Experts of a small language model.
Size: 13 layers, width 512, vocabulary 8192, 66.4M parameters.
Experts: 8 experts in each of 13 layers, 448 tanh GELU neurons an expert, 1 pick a token, a sigmoid router.
Training: a variant of Muon for the experts, 541M tokens, 4129 steps.
Below are experts of layer 6 (counted from 0) of a mixture-of-experts language model. Rows are named router (the router's row for the expert), down (a neuron's output weights, with its number) and show model dimensions 0-127. Each number is 128 + 24 x the weight over its row's rms, rounded and kept within 0 to 255. Numbers have three digits each.
Before each expert's rows: "comes before" lists some tokens at least twice as common just after its tokens as in all text. This comes from a sample of Wikipedia text that the model never trained on. Tokens count by the router's weight.

# expert 5
comes before: " |", ":", ")", "==", "===", " =="
router:150124127138172092143143119146185110120163111083125132135146105121150102143084130091123094124092107123148138083144137107129142172128122116138114104141097116138153105120151173084141141098094115189137139117126134123160102135101149211101129110109125101135146135146160145141092148129084091107174136102129102110144113120131150101142156103123087136100112154136127118153126098163098134159156
down0:138105157108101099117169142108099136065138140135152116178183126112111122166183127111082085140122106136145127105110135177135113146143124146152155134128115114123155122133175143178099137089096092124111101116123175140113153140130112165130131122113142117115131158115170125143134091110126130125128145106121112087167132165120116148117087140132146155119087129139125145097129104142182106101151
down1:118136123109177142111141123116130163126125150108119094170132112133100172168154158139134105122127112121169127182157122155139109139155128149139149084128164091115125135139144091122109167113101124163157149103113099134144141121147141127148089106110135155106160137133084110113173146161169132118120123093148169107118159080139114117147077131153132103120155090112140155159089104137131094152118
down2:142111159114117130151119141139097140132125133125121155148085160069113127092133152158164173153124169122103145120128125093119153158125146177129096091143154141109100067104137100136172131168163130106125113172087132133118115131142139121133072172139172082122150110107133121145124125152141139154143121106151151103130125127128157126126145162106159138119089113158143147169136092105148131131092
down3:097113110153113167115108129141126122113135140128120128128153131081199091133143101119146130135115140151123100130135124143122148119157100086159140115148131130156169157137137117147117127157173158128152127119107119116127116112139189145164158110138124132130144082110096146143138109128121121123131099141113158091119073164116135143102133120088131090143120122126123142159134153127110141110137

# expert 3
comes before: "0", "9", " |", "8", "5", "7"
router:138132129123166147103144128131158135095120161117143122142129169158109113132109110089086136171115122124083088166112150152133119145117103112129124120120098139119134153143105119136123146121098136109132083124086143153135091184133119173129125112145101111180100117165121162109097114090123145138156112114070136149127130112166167148106177148115127045116132119144113090148106164147173118142116
down7:145134087118114115108137128115109147125090121114155073117137103145151115091189139149138130110161137128124112094128124114122192091126149113141116137089123119151120107127173099147121145122141093090130125147127157148113133149104091138133149115182147073113100154147126137109089088107099084127131100115080115143157117134134128112122113144126122116131093152177127136116171115080118163099166
down8:135115106125118145188129176149123099121078097119165129156135132106172142098126137073099114117115132138146108116138106154135159116114116139149125107061133145126137113151154158126116155148132151148190179117124142153145135140124112104145119149137115088127110101192144178129100144094114150139115138141107112152095087126131110078118074116099155113139197131114165171120122147144100115121135
down9:117124090078140126160123129143174149131144095126121140118126150119129115093129149142123180149133132133128119133115101152176139128172120141138124118114133132115170125119123143160129120138078124165144099126090138141114166072106121113087146112112093100086125087102164138112068139090144147111160100118116120169076151124137101104133133100122127145125091088104093119088144144125098129128099
down10:119126101148131162107101154146155104133122165138116117147176157158102158107120126114106140148132100086147101118151117140128112112113128102102136114105122129189108112134117104137121131141126127143175132138107128065163117124154141084143134129151134140134126157060082104147140149136133148137120084113117149160113158085114140151137141125118159145147112150121127129147130154148140163101169

# expert 6
comes before: " the", " to", " of", " in", " a", "ly"
router:141102144131102129114100133128126118104103134145114162099142149149125116136147162137164144168120136134134126145147163123176180148133080089117116140158109150095102127115120146133137162104150119168130093146099082136153105112143151140108106105118130131132138108122104138103128121076132140101137092084078091138134108165091116092163129106102162147132102103156165086214120111157149116162111
down0:136142138127126150099126118123148099102130146143093155146130134124165085115112157142120151169120143141130124120131068116115120135155088138136130101099088173082132161100127140109167166097146180100121140159132095150155139140134164133149107076098110130150129099130147119136115154172167095130132127163125113137152119091175147095142128144121153075097186118156121148131147154141093119159122
down1:125184153147122143166168094140111121084152103105115118126119123158107160070147112136090116121140140097102131086078159105100137127087135138143127123146144137097161152125085150116095142144173128096109171127116116098154123145131100144164150135122120118147134117107123128136148119165138104133123138111110135113124133135132171133112080166110136111112133146147135115150164141112134142112135
down2:080085121141103143118150102125131104130098100187170143103113132096117111085085112132123098121118162116138157121162098127133111167170147131165106128103114127151118141094126116143122140153122151093138152146121105158098071120116117160117130135089108108088141156115097132119119135134144119125102130105156116131118160158110082093155153136128140111133119142174130080116130106053149072099091
down3:146133133107156158133080099147126165119153143133139110144153106132144102135116094121121165137137164131149150097110158112142134081122106114110132095096144107065106134096098105144112153147112138142124113131135103147113105122114145135156129110098168134131107105115111140169127172147147087091085121133148115080112107107115138105118141143135124115159096137099158099130105133117129151120118

# expert 7
comes before: " the", " a", " was", " he", " and", " in"
router:147094064089120080117104150094157123094152142159143088135117148126095147138094134102162159137150078122137134113136135117108151136142084156140120156149102162104123151123132122145135102153118166140132085124120137137142112107139110143170118135131124134165133166109096151119112123125122129142149135095142133139104110131135143150131147125138115108121117140180135123107081125109087130081118
down0:184102153078115123133090138107119114105166130141095150141176127120128115124144126080184092185149108108100180165111124095153107130101099147122072117085088154104144154165109114140100109155111110143104105117143148149098106147130122113164141130159078131125098103147128121138118104064182144137152069124128115125115112100104134158137130164092133151134120135107141139148126157149122111150101
down1:134167133127131136141120148155146143123139085148170139134147122109095149123138124107096179121139114105118164194184164145131143124123133133116132130154075120129104138136129164091112107102141122133109101083115181165095126183116119184069149091143127154144118159165149116118151133117152127127115100099140149158090126116167158140136096130101147154107095097119102099144111146130156146156149
down2:119102127132150099147159086135128075144121133117156155115116125177157136140095194141121088157118123122091129155125116197122119103157134139139145095100143139112156124108110102126162148156094108140140169097103137113148130125135106119151100115108158155145147149081084155136121135142106111136127126148140134120123124163159121169116160151137133138086119149113125116111127097134137182151127
down3:128143111121099095126122106115140167117155084102110137157095124120138103121128154124143126094146138137149123124130134108147147114110071122135075130148106124136130143133132103133165128138062122149107085103089125153140106130113117138130082109113129132111112128179142181147091163161108167128170101112132121098151147130109132141112085103088158107128127099106122112112135105108053080188128